Weights of a small mixture-of-experts language model, trained from scratch on English Wikipedia.
Size: 13 layers, width 512, vocabulary 32768.
Experts: 24 experts in each of 13 layers, 112 SwiGLU neurons an expert, 3 picks a token, a sigmoid router.
Below are experts of layer 3 (counted from 0) of a mixture-of-experts language model. Rows are named router (the router's row for the expert), gate (a neuron's input weights, with its number), up (a neuron's input weights, with its number) and show model dimensions 384-447. Each number is 128 + 24 x the weight over its row's rms, rounded and kept within 0 to 255. Numbers have three digits each.
After each expert's rows: "gets" lists some tokens that make up at least twice as much of what it gets as of all text. This comes from a sample of Wikipedia text that the model never trained on. Tokens count by the router's weight.

# expert 11
router:124112113091119175137116092131129100091121106156127128161101113132137127154118141096123142139141084115196106132079123119142114116115095152118104122135160135117144104118133147170132150133114109
gate0:087147131154158087100107178063160169138163153143124115099107135129107124138095132121144116140106118146139154166160122141120145170146138100125141078118143163143138093137139096147076095158134172
up0:081131160133124154120127112127121088126085178132066080157123135124148090124117119119108118146112130090107120103135088134130142074121155130141111076076097102135126177143169161133130088138167085
gate1:121097106143154096122119130124149147085127135105079112080115100147098126106167142153172118138139114105127122170090112188109151102122109138102136129132114118099133152127139166173153144095116131
up1:130116102126108110123137169126111146158181168159111111105151149125110129140096103167144114112115112176131154136167160112149109103138119154143124125140085147135119157159138123147137113131131135
gate2:140167189150139139121138132095110136103142141126123112150105110122140128102120081155083105192128138096113105104175105148169160133172111086101188134104133095097123109108113104126181128108143127
up2:114138082173093149173093136148116123118152121149078150085124139092138114133120128105152140137133103155162166136113150095149098090144133149140181095131121078126136110146106117099166158107154110
gate3:127123160079127115111106128142136106133099159123109129170107114111096128128157123094148141129163134155091102093124122135137132088165105098146120140156091131129144126119100103146116088128107139
up3:163161121168095122138089145115112155159150119094145081096124155114131150116115148176142130111152107136161106111131126116115112155131121157109144173124181130121152179149116105141110116177081078
gate4:137128149115136117113142136112167136123127135093114102135155132122152150162099148159169098102124148106106147191113119098125130137099149139122126130101147121125159084082149116093127140137120136
up4:121138107126098169131119124147164150147100166149108074126164143156142095111113131138120121113121129162161149095098115148171120130107154177105097118083121090125154107130111136105142105173137142
gate5:145124125104112126163145119145129131135140127092136139149143124119151117142139106114155091150125141090137090121123143090152109110099105126106140108148121145135091155111100155118143142129107117
up5:103091158148078113158100181117120124126105157127118153122133135102124134118095111134156126114086159139139119145088125103142120086088141148120116116145139143107131127122121133177108118129132109
gate6:144109144145133177097131135081138120111120106144165121097118109135077189103089148112142076099154126149135091122111106116125080099113154114144129171123150117126120134084167119127146152171166137
up6:174163148126122113129144098101108123157102095127155130113177099126097137119131128138111160158153156148095135162152146123109146114127143121115144149133118126113158134142107102172123118129111093
gets: "5", "3", "6", "k", "an", "am"

# expert 15
router:153156170127116165127165124127170140122109149126145096125128102088107160091099130109136108135137126118138152078118118119182171090150166087110174161116136134118108114087108123134129126132139099
gate0:100071135135109127118126135166118096105131145167125145110115179150138145165107131150140083134100113095129170158108142134118129138146130118118098120164164125172135115156156060146110142129107165
up0:107116140142075123156137142167088160134156164121069119140099106161168092096124156152093133121121087137129183091141114115172189121134119156108147138129077140119108110113111046138151143114133116
gate1:104150113130109155161124138127149149116166167114128111111124122110131125120134117108089153133157107131103151145151159128123129133127178117144114135134113158125122153117119171131147146092083111
up1:164102123106104139141101120163171130079116130100123142122136143099149138093160108140127142174139142111128125129143157162110134166114144102139120130157105145154099136130115119118169129138118157
gate2:126105139119148094123177165135112146159124124138115148107151141132115127145113123101124126157120129171108136100143125107147133141113141148135118153120137121139171075087135134116099131143166126
up2:140124143101142133120152125085106113114150087140124115147134117112128153074112101116116124121132163144135142135096167126141070092169126130117121098132098169155132147134135137121088115146174157
gate3:150134128166131174125116136121164101101114132121142112111109121128145119113169098089062139106135102094147166122114126137123168103148159132127144135108112117105102083102108107132143130145163081
up3:108136137166114098145120121161139102134169114126139137094112108150114167131166096116106114134193086120136137136143106150143128129124097129101103134135110158161119124132101153132155147099138122
gate4:124068086151144138157106123148134154132118094126109127161099125143088156097183148135128114125142101098171173133111106155172153113103164069171122164109142135133106116106140138142105157110114139
up4:180103123112129089115115122123131127156138122145131168174135146155111163175130128153116134097102152116111155192137150111114125120137066095124101138047118161150124124115107164130164073100101094
gate5:100122129155126119107085129165124120094159087102111137157118158117139161125098139142116153149139097115097132140155081199109118119111142101117176151098120133110106087115123148127107114146109120
up5:149127152146118127192108132122152125123100101105107080161127132143095151133153114121145132128094102146108108171136142160132131119118095106139144107105111139153148114102117119127146134119128146
gate6:136139126173152143122132087134144080129099184148131149142128115108153128136102075089158208153113150130128167141181142096139140132116153127141112203101101142124110110179140100124101130173153160
up6:134134118131140091128176133102129164158128139134140150116117081120129100107150091117147145116109160104131075123140148113143165120123185150089107163121120123119118115111117111118117131151145142
gets: " ", " (", ".\n\n", ")", "\"", " were"

# expert 23
router:137098156121122155132126098132142127106126140148089078152081132125115108133107139119141134158151100078150172099096144109142144104165147101143133131147107138106141124102101156174117142140169117
gate0:128129112118172149127144154119162155125115166106133095118078135129145112139174114096123122161129089115156141169124169130138138142133114136128108127115143144106168165095107161137081095117107145
up0:147115108167119147061105163095146141086155137138149145128132119108094144134110103133094119123141148113113154110103123116159120119139152116121093133116123132152151090106115078165106122129151155
gate1:150169193139125117140150102115106136131141176127123123130109156167139143124115122121118138162107128082122108142086098153135119136111120103115102108127132158114120147082124143131120161121084100
up1:129157113151147114122142116136122141144183114113132106111116143105144148155129102149160147173181148117099151125139141162137113145150107135112108089124113113127127164132146120137151131131140132
gate2:155131137134120115071084159155119094138118148122068154144137114119103145111085109170138097112144118117171167130103143165060121166112131116131101143145138145102120121089112115128102115101117176
up2:152144117110133134149125107114154169135124088128159092116137116104090171154113138148170130114094108139107134137101138130104180194068106115073115139108146110144101134128166089147112137133111141
gate3:120093128146165169120149146126101113086174148170138116131171115145129131084098106162118163133111148152123123165082166112127100152114133117156100124132094135137177150096131108126161149132131091
up3:144143101132139113081085146129108146160124147114102149167122128134148103141140098124148168150184165115102087096135123161151137139122071116136168141181108169117075154141138179128127115113136137
gate4:139137140103160119157108124098097098103139142094158167120107122095131116121124125122100129171185117099140125127123163134149132113150161111158094122155139123139114170178156183170142103134104126
up4:141156118161128092117178147118100160157088108131102079102152146154165162150139143141109138070108106158133114139147139131163089158112126100125159163120126125127116082094120107099130100166135119
gate5:139084160157125134158125133115081132141124104133092120148165100125156066093115172142133140072108139139140126103117122120104130120133118147105083159119119145133135135104101153133156132127154139
up5:127136140117115151138081124109143116164056109115182133103181190129132120133145094120171135126125135145128160151112118102146103143149118099117143122069157135131139193112080098111161121109099138
gate6:143108081160149134120146110142158145132123174089195140101162130103168141091167128123115116113115134153120162165082113142137096144166103117156079146118153130095134097140133130134106137157098094
up6:131083162110132141104096113165140106137151115114147149118152162146124140133129135159143096118143155115130164153133115130131120172099196115115097090102136160137105123139108171096165116125114126
gets: ".", " a", "%", " an", ")", "|"

# expert 22
router:151156118081134136144106140124139153125154185149132117123173161121122130100133146142146113166162086176169142128114123129155128112106141093103131143115111114131134101079145115125152150129092120
gate0:107104146122147149149118160097118133156119157154139166095135144097108153098125118154164156163149147148214159138132136153130119095125130099142126102098105128139158158140136135153127141119127109
up0:123143117105145159130116174104124104136071099111129146156124100130139126144103093148097110100119108124106119132128107151136118079152156140104095170142138109105130148157103081117131111103143154
gate1:176125137099096134127110113136105134169090127142156121118140114142183119114102117135151130135099124149120097143134125154099153118108107152121128129150096164123134132075101169156117097118091089
up1:146136089140164110148116144116173175130081117159152104138094110107084138109106130129137108059131122136159117102135196108105156138156145156084133167144116128148146139155153112122136126143142142
gate2:119138126121149150138106118152116152111128158165141118147155120142102138129139115148141110128136076116148098119150124157175151080103097105110112146123096167119131153169149127113159137122179128
up2:112112139102128110161147111057168143129120149147124112155153107108136102182123125155126111078139170128120097087143103118169079153148179098091123171108116130150101117147122127154151132132102145
gate3:132137166117168125114128140172128099169148122117114141105092097136150147129129149148136103127085161174169165116115162155107148144156101119133103136134142136113106145112157136130148179142088144
up3:091120093060148147152115183144103154099134124133140116149106120135086097129132104093126114144150098104101108180147123136108162126142160112146170104109163165092157136142144102093149119163101104
gate4:121178120116156140151154120126158153164149119110158101104147097110108131119130139134125141104145140111157125187128154109140125150147116129116114122158120122135141098130153075118136123138138080
up4:122084112176105084134125095131116120080141128084129112108132118149153130123150128150171133119156126111133126134118122116111143103145163145120104132079119118120169152145176150121135107133137138
gate5:123113118151165142155084110132132139162146165139167136100136111131146164154161156118136098095168127146179162122119135102114110113097160124129091103110153118107144132132116139143142140130091089
up5:100123154084158186112132127129064102089164113129123121111095093144146128144149120126125155111167126132124151076097097117131101129131108092164143104127132143121152132149114113113152102140168110
gate6:129129119138152124145105087136137142097154128160110138131104143144132161106108135123128097126181092123130124101129095113131152155126128169064085116120112088173156117105157134180115137146119113
up6:161110126131167125152118112145169114120137109085064123121137125157103151128106112074126112150130141103099104104122087110142091114095132171120096143122156097122113118113127121138106148124165161
gets: " ", " by", "er", "or", " under", " name"

# expert 13
router:122158165147112144120105144141123138116133127158092092156100116125134113091129150131137146174135075140166129099141129122126147093120117135112121163127124153075096080133149149137098144115131127
gate0:108184098126155166135132137131115111107106085193141096158132185127130130124156109112143117070104124147146121141152145143144144136120129135129109117162111105159157100157149139159146131107154136
up0:167108116106143127128090088140121116119158146099127069138134112107132146157157102157153132138152168143077126162133152121110125166124109113126162136124136118106135163154107129119154168139116078
gate1:107126123145111136141159147144126116095202112124137138137179101131127123149134072105129098099131173098093145092158145119126104140145150115112171111133129109121086116148073131097145052117149146
up1:159101119151138074101153122125118111075155117129132144089142179116138165098140115089131102153111178141128105157083068103123114078093113122093147135099150145143090177081095181126126143100115158
gate2:165118107115118155143073164106175096102106147097164106142107128150139133083102154148135139157136107112135095133098103078126120149138153145089108109146122126141140150126103145095108088166155128
up2:118147097132116122167141116080167136122145123133123128121117127147110120125076096118169127156134159117160114123198125118090111168145097160111091118123081147172166123130122158112123116109142151
gate3:114125110122122133163097136162097111093167163182122133120123200146160136139118127157134166153131062170110151192165134164103131083128089101122159119105131162112115160133094158105123065097169128
up3:127163128095135167120156129159113114140131127104151130137122095118139160103181156082108114116128155099150118143116132142091150049092117108095132136131129111123113146151087149142162092129107183
gate4:092165112111134112152075091133105149154145158096123062119165157140057127132156098116122089125093125106134102120132059159167147103091135138115166124129100111134139131120126135133097120159155099
up4:088114146148115094117106110117163158127088096120112106158108153128200121174138098126142135084124154126118136140137103086050140137144154103117119132115122147110101135118129090121101115142126125
gate5:131115108104123115167092113152153103088174144144143144128132168119113146126157161152113140125137093130139116142093113098098159125132105146102146143167148123109112126142101143107107104143095135
up5:119125149160134129134121157123095173104139108129112130150147144116121117134138128134154102108082136131129129144104101137125104135166148121153146130098099097105173122137134107142152097123142152
gate6:145112101105069119124121101125146146131099142125179119097122155110092128134133150127127124139107084118102142142167105061152141127100097111096164114117139160141119139130106124164142158137101092
up6:123116141140132133109107137137101154172127169114147134142109164105110151123115129139106123145158169139112136122129128131108127091139159139149140110122125120184111141148133120140088145150092101
gets: " ", " than", " up", ".\n", " York", " —;"

# expert 3
router:160119156116120164091138136130136122111117162156116092116142163100116048140152122114114120119124107114137126139109115103178120100130152114075193135132140080128079133092113137119124138121162176
gate0:124083132155135133121141115108087150109122153126143143108147121145178174148120126081121116119160172107150136119081150138145143050109121099141118062120143145128119096099171140141114096180131127
up0:156147080136137121088137158106147108162094143159139133161118147120097089108102144126098090119097173099110129143144122127161139138138112120138126110090152134083118114106092111138139136132113104
gate1:170128099111116097113152133126205107090141148098132092131101125076145115153154090087127106115143141132150127124118098143088124132152123138123126072150148104131150146138116200108112130129104108
up1:127115123128143108102105085140171119063131133105130102139088153120111118130116165151176146134124108111134138137121129125110094133123141130141161156113166118161103106140114108185127154179165108
gate2:134100151136152219119163120112093134113104106095139106120114142136149116139157129155122143172117107108153102108150164111170123120112138125143145127136106138112149130114175095121157144139106123
up2:078170157093114108130144108098152104117155118127142135155122125096140156104137162091106160099166189124120131135131152103098123147171134103137103149130101145113142123109113123138182098147139128
gate3:134117135131095090146113120153119126145166144147120167103138102124124122154117152113161122109130141092092145083152140148159130185176102138113116143095127120141141141123143125167159140136136109
up3:138133106128129145081133121114150129095163104129092126125128126107131089111146120128137127142138103177141145128106119113096113126130086145129145152160136096147126098128121091091141171165127082
gate4:134095121106154168105134159105095146130133153150143093127111205139061119075149121179111115100131179117167145124146098119162136161113149151136132130117174138131127118128144130109143139130162141
up4:105156114122116138139110168147125134136091136122151088121138092162155121136161112131123139166109110155091126116116113113135101102118171130163131127157107091143128169136110118139133101137135123
gate5:131148143109116124147145106118140130111167144103163117162124143098130130115152132126129107107102159130119117126118102134122113097085157104119161105129169122166151141078144162127124134128159141
up5:087115125120083151078152124090130085152121189128139107135141129086102138152125155102159196134122095131107155158114111119109132118127147122133110120107140105114151167118127120142156173135131121
gate6:171164126129102178150119082152143159132108179150128132153135090119111073137155155130133111097125170165129120152133144124149145127118188113141146111120157173138118116145136135156142157143171112
up6:148134110119093185132094081143106101158113119101142131105074075111157112110097143155140102140119153084102110158134159126170104133149151142133145109147121144109061143110057119078156143121088123
gets: " |", ":", "-", ";", " /", "\n\n"

# expert 12
router:126148130142123113097164149127105164130159160129148077132112157141148150144109149112107096151130140107134116136096143116186138130145139112114159185094151130114117129083154136128135147078174093
gate0:103180145142108139144111144121159117125121134143136133141137124145148137104133121085119092118096065134108104122156119178104152148103108141112144125131170115130132108159163148142109099139136154
up0:120142108136109145147143087136142107117129132137118122143140115088113147132120143152103142105142125121172149095131085141104140124131151157154107081125068134172136097098117092150098111132099130
gate1:098106133112146124148124131117108139146130148125094103111134106121123122142130094140134097143085092055137129155137129104120141096097121156130141122153158076091113141105147123145091104110163094
up1:130138107125129086089128133115131088101140118127129182154115126111130123079100143124117130089143162128128153063125081105105124116106154120115098108115149116124150134133115142100141132162106130
gate2:114185159119134161144147116170147123155122074146135104127138137099095140109126131128096131132088116093161138089085147188087086144136101119145141137137139103121089146146122078149081143146143087
up2:142143173158107166112118074155090117136094080151139109165114179112134108086099123125108130116105143136164147119090098144059106079133120117123141106093120159120135111142124162114099135205106112
gate3:094147118119143122157137164072100115118119089113069133065109129112107153114110147144123145125132126128092144076149106136158132163133116131132136127144113122122105105157133144121137126143158117
up3:099109171145138132124113141121126108100097119147074147141145118094094147091142144158122140102083111144129106132130155119108107123090121101121115074153151177140171129100129104106086105152126157
gate4:100162128099133151091136136134155148110116141118174153062146095189130114095150136111123148088159152128120146127130139107079106157124123123152153132124142161132121117150133171138142109156098159
up4:157123091158125077123134181103081118114116131124084165119113109082098114094149156084105144138134138146114092136125132135116125068160144130139139150133167097138165137143109089151104118151126121
gate5:129162132125122155135119109098134121101129171109118158089128139143119136143145113148117089140133180132144117119117146177172119167162104126169128116131123123088147097127099120112143127149179127
up5:086173114126128159153134096103126144164114133156140099153126130129137122155144088128070148091153138142126111126081092100107132122175145101163158140085118106111129138106101117149125112142163124
gate6:120123113105176127120119180155127159090098125115123161093123137095103133159155148108153149095122097141138112108149144166151083139124127145102168101144122080111148157092102126127169168115104132
up6:141156126145163133129097138083143138131103111124135102155123076135074111112087146097165138072094158163153127118132082109187115142161156134081108141154151111132109142153130153165126133089137168
gets: "0", "2", " has", " The", " T", " announced"

# expert 5
router:145129108132121135146112156147106112132152135153117118164141171090122093112114123131096058176123098134173152124135076131125139086130135138176160138122150134091114090107140146106116098127114134
gate0:125117128146083105177144089118117127144115099139161138127137158174136168134142121104122152125142093155165106102127124117165159181150079090185140108099175121121145141120143075157168142168132098
up0:159135138131099101165073094134115109109131139114152119126164129125124140157176171126139121113143119145179106105134091144117150134127129144135147113117142119154127142118154141141138168122134156
gate1:103106137178135119122162139152132133164119137114095088127126117155160186087160125078122135107098159141151149127108129178121115134084159098128149141093142134126131080124163114110112191079140166
up1:127093165126173126119136154091098088087150153121112128117159094170152129147105095099138106129119150123167108102080124119092127128136098174156124153119108114101113113093138122155146140141137116
gate2:100143118093127137139135123152098124118139131132175124138139112158117165089142127127148119153168108139135162136099089112109129132115095121105122133144128157120141132133118123139123130079140135
up2:099131134138135162111105114174155129114124111129126119120114142122093069141125170118144166137144106132145192185103107146158119122140087093108152101119128108166129151134111118156151121125132092
gate3:154106113087139121097146144131161083121147187154123122117134124123118144094104150120146117145123169110132157184127109139126138113102136134142132166136129148153124110088102155141168117106076112
up3:114098139126109121143098135176127152142146138076152144140110136161117152149131147155114122095149132098143117121146153097137117163093128118165143119104144126179138106089147132147103143136119130
gate4:086116127113182118134131107125108119105151131106096125121181137148122144105121085086133131169114114131111160129146109122166121156147092127136089146107133152065134114106159125149115104146109163
up4:107114148100131138139136143126089118183111144130172139121127190159112118119142088150160146145079114122122168154123089140126118093115106132134167091135142138147157148138168097098180080139094135
gate5:098122097139090081136126137166109092149105148131111136162158171133131138115110087157157168125143171113094126069111113144139124136135160138134153093100122112157133086059105124114105120100103131
up5:135172127156199093132127127079113128106083155098142105168139122134143148132100146149124142146139092133115108154122088143105137115135133142173168142120146125119125139130142132127132113124124139
gate6:168122163100163136117153118176108107086151107133115112127117109104124104103141126148097086116132131095182113118154152124125168121115091126131170154117127134139117125147133112125127112125127145
up6:126152154102105114123065095090153136134155130099127132129107096169112135115124203129135154176158130125103141158149114107113096124125126160129139094198129150136152159143146149128142129102120145
gets: "'s", " his", " that", " he", " also", " it"

# expert 21
router:158117131101103110132118148139125135121139126134169120147118154152110176128136143146125089117153111126187151092121136177170140160117115068119133166145143165152069094140110144121153151110118148
gate0:115165158125073157132141118138151126169127096118202141087100080121121125165161139079166095146110123065134093124116140152135124120114097160134119172139116106105095124154134139130142096102098127
up0:126137084168110082115143147110152115147124144126092144154174134175125121133151118115132127123098182114120152123145135103131153083133155129096116114119136107098158129163119122119106112155117133
gate1:122108136173115153112100086082116131163094099081136133122113109116108123127158168141090135124165087146129110139091101120132153104081130135172142189184097133121169153128159123112117166111146116
up1:155128082081138121130143101108126131085164158126154104137091119117105144133150149156139150139121140110147102118129114168142153101099121131084140137158126134083142139084162167144168092163127056
gate2:120095158115101147168113122068129107143123129104130128167120130141130130138105137103150099135110157113133117154095101095126133078130131127093074151150159105157142128090181116088128160091109127
up2:094091138064113148158138132139131102123161103175134116089161159162122086100157135151104091099170131103127099114118127107190151096163133175137078156076158149126160141144099156073210157089126116
gate3:128114135108137156121118109112089159140089124095161141163132115135096117138120153108129112137144148105098120117127100136148152125134136136091088098132106118108142157160135123155174146168116130
up3:107085138130131112172142115090142115138126111191129129077161120083131149076144121118095155150105144163136130143138166130106121135137078108160129107151155152128093126115118122137102087139148159
gate4:143145124114118111179172135120124140057126087135130072141105131134125097149124106104153150147139118154142165119104129153128184069164131156139145117115123111167142114143155142149116122151130128
up4:146157138086100107143155102138127147098129134090139136115124122110133141083123135126120121120117101156130145093103147120156149088127085152156170114101117103186163148127185123117107113118103120
gate5:083129107153124139157157130111100126129151130209140133134140140124094137093161116140090125108121162090127105106140123101143104114154131120091126137120085172114121144121108129108172150081123142
up5:101130113121124077122158126118057121118137093149119114117100156099160160133147138171127133113127139100145119114111156118089135169097111123129135154058140169117090131136146150143103116135178164
gate6:118125141163162132136147115105119131105148161128163174113147152111151139097108139133121131129153138124083086115117183164131163106141118088141096136098108119105112120133104136176111177122091143
up6:128132123148141122130136129153097132101115112124179120114121112127106113151152120075162123127119151110158174114098085129090135159108168151133109113121147120124154146113092126166120142136116113
gets: ",", " and", "),", "\",", ")", " for"

# expert 1
router:126095120134089115130129118119130121128144156153141092167084140116113110139127113132125128119127108084145162118091098132150115096166152117110169102117144107119099094137105164116096081112111095
gate0:124107121128118107126070149143150125123180152116092117178115127156124126123101127102145123146153107142101101125126140131141165151125116090139140121137121162081158145098119147103116166112146147
up0:123166190148102106155121176159103129151112128145115163101150188135105116131133149110132117161140139170147137141146147121124113114119132129130115203093116155137152125136120059106112157111144187
gate1:170110095133133122112100133130149123161138153139156114118120137123119158121103138157120102171156141130140108186128085161113144159139155086111094130131135109168150126119123113181151169179131115
up1:091118129135119135101136120077138114125104095138117102114105110090096147185136110124123141128102138161106111136108165105123078141107151120121097121158090152151117113144131116135091096150108139
gate2:140125097146120140105088119137154165145081115145125133116134134119138144122132141118112112102129101135166146110143085145129144145125076105125118119162134141134159144149140114141126174115134178
up2:189125088096132119129158120097171121142131185102147104158117137095145129171114095119176081147150155112135093141120093145118146138151124148158143101140154169134107152104143144117154147126070130
gate3:138129127172120101109133113120108123096163124132159052116107117102157123142164108158151138163144151150104106168101157131155131137162116144134144146127140114206149142129137131076142095148171083
up3:116119152093119089158137158092134131112137115151102125112129120097126112113137072133115121161090144129147099096135108143154156081135176108157116125151088163161146124135098086104128120076136131
gate4:169113150116150142177120156124138129092134073095146114103125120075153134133126111114118113151140152134112149185136115125111091146147135107123146113140161122149157127095170114132137163134104113
up4:129119146112152161119151143156129144113119123166106109083173145134109102132124145114144125180112155122122095152161055125178164164108123146121136115124150147126127136118095118145147096119145143
gate5:177126177123126134111139126151158099133140116129098158131141142119125118076159132104099134153112127125120138148120123095141110142148134151151129139118166121131149107144142125155140113125110175
up5:111133119129119092126166105093087129122125164153155122137125099125131134143093094124133164140079149086135120159139135091177119096102165132119164128099145115128125134091118145098084073092143105
gate6:112134136171123164155155123115136126099136110129102087139150153099184108118179145166086111133101132119121108123082122126193145119155132121127155135115128170104093119091090122122115138157159162
up6:137118140131106121061141124123138150123156102136152087153091146106117155128126159174155120165119158152109140156133129114119120127152146109104095142138164168132114119129152180105099122095156108
gets: " was", " is", " as", " were", " are", " be"

# expert 7
router:158138162106100169103098105121118092124087148142134121135085114071090130126127096086107085155132115112146090138142143100117145118144114127106124136166162107113071136147100115128152119101164159
gate0:168115125148136152113124132116132115169107122165134141088106114130100130105082156121143110128113153135146155136100170145077122070092122118155098160154128165119117112148106137121169141176097127
up0:149183182119067104122107168115137121160139119141113173153177110118158135143161086121054133136079138139074138130122097125158119131127126164115101155111119110155125168081134165153059131125134110
gate1:111162114191121147113085195142107106150087096115120148112092166145119146098107148104155086161077145136159146210147102141138126116115118117138146102085134133131139120137107117124152098120116129
up1:113125124090129112155151127103103135137151142161145100111086105149116118114148145171095140164141115146171120159128151125091133108092127082096131085158122115138130114149183127103125086116121141
gate2:148159174128118138163138114122149103119165139134128112111113130129103145123155099140115062178150140190154138144107120134137146153109094179135108163103112119094129113117106120170176141102124150
up2:138142115145113094161120153077108160095116169114152122158114138149143108092133157120150175119077102135107107102080048113112144122122144151108101145100164150129115127060127119140128120144121115
gate3:112133143140165123128093134126120160137099089129119117168141113161103161150141077121089134122110111172134175117134157117145122132117107135129120178084129099101138084137171080151141141150150101
up3:102132140100149124157161129131120117134115113120106097157114129168124161152088119095135106127127119182132118132125154086078141101156117101159102162158163137120110095152163065099107137159165101
gate4:067154105132116122149132110113153121128144132129165126149121123107134112127111105114121119112135096051096105149138176160122139117134141163150053131097121114111090119142101100085139154156096154
up4:108111110153153120126143129158099123126127164140093101063096113115099137147152155183092151140102127080165138128123133164140116125148125081139130109123147113096082093112117108111090142124118112
gate5:111111103110140123130118110119102126125156141092074100063140113085091119118136136115139128162170089155130149173150135080153131125129152121119115116096124146172106144082122076135073100093169146
up5:150093091108113128158151118055137127119142140112138106104100122090103169119160116144101117095165108137091137181129176077117124125126126139143122112162156115154128168127111093141102133084162061
gate6:101110120103094114138168120118101085163160163112132124142150126096133123142146125138129122111143122126142133162079174108131103116129095090163137139136187157119104162175114122160170144159132070
up6:140108110174107130167116136108160158091102156128132159115106154140153120154155142160126100131145106086098157132153116120105085142105145127156112109102126170094118131121091137093103146134148131
gets: " ", " (", " a", ":", " station", "%"

# expert 19
router:142136116117133113102104158116160137104053106147153116140149109141116122148101110103104121136137127127186104094109087098148144094134095096117147157152116131111111100126134091150122124117148155
gate0:159106177145164107144151143125143130128117163108095106130109119130139131100125132123111135124084130100168127123097140185171108118137135141100149141060134092095135158098084085080102156153125093
up0:119129129116141149115168145117118158093124135150137135129122177099166140121109151136189121155144195130124107095142127130124137114143155098112156113098108112132126156120140133143138144130132090
gate1:155107170118125115119115153155109116111133130177135097111128122131131123142146139132174083131153120143138158146162150138120143143100137076113081146138132132147119154161128134103097132135180116
up1:143180166130132107105132126106140135146102111138110150147116141158177114153126086136169140157180109117137115116169129125137127105113133084118165116141112119117136117134114128055119148119149107
gate2:157154157127120107116113108114167114143112162148094135080102102145147078178163139132133121080131119116127114100169127083141157105158138107101150142099105149168126123119113153171113153140110155
up2:158114138109115168163140155137141143149071101095105110110104137132127095103158205134116102129131161141092139083168116108108160156156158097132139098097126137138149166122113130159110114120150124
gate3:122103124114112146119105115145109097136123173124117114103112094142130140104139110145084133107143092113111131086149147117145103122181112112103112135124118097188119119132086135118154099139135083
up3:142127146152114141150151108119113132109134138119115158134148124119105162140151183112099162131131120178138148115090104097143091099118146124156117115118194129135122108138127088167121079177152111
gate4:128169138175148115138112128106108130184127085105136161147129153153108090139116097102127123105113079119128132128155133139084109127140138125103139121140104114097143144099159104141133129099135117
up4:144157073148131111096114119176121146137123105175102114135184150134113100129147091065102139128123127155142115160112113129112086094111083122100126125164105108120110145136141145187148151074097103
gate5:141103074150148178130107131143120128117150105107132071175142149097127105146118135146121118106117123120107188168152135151121085138171114120125101159122194122176140127095104073103102130138104128
up5:124085098176174114108107122122130147160129113117110143145116113114148104145127147124122125091105105136149084137107115138143133138156116104106110145122164164174138162114112100123124151129137124
gate6:134154148110160161135089127130175164165095126177132117112103159110130135115072143130117093111131116116168082125124150149109129133125147124153124139136149109130118106080119079133100150122186135
up6:064131064129111103115116122141128142144155093132123132113152082123111145120147149152156108113152147143121157151113065143118114157097110157092140098127115099130126106148123150158136091073130119
gets: "-", "\n", "|", " |\n", " (", ".\n\n"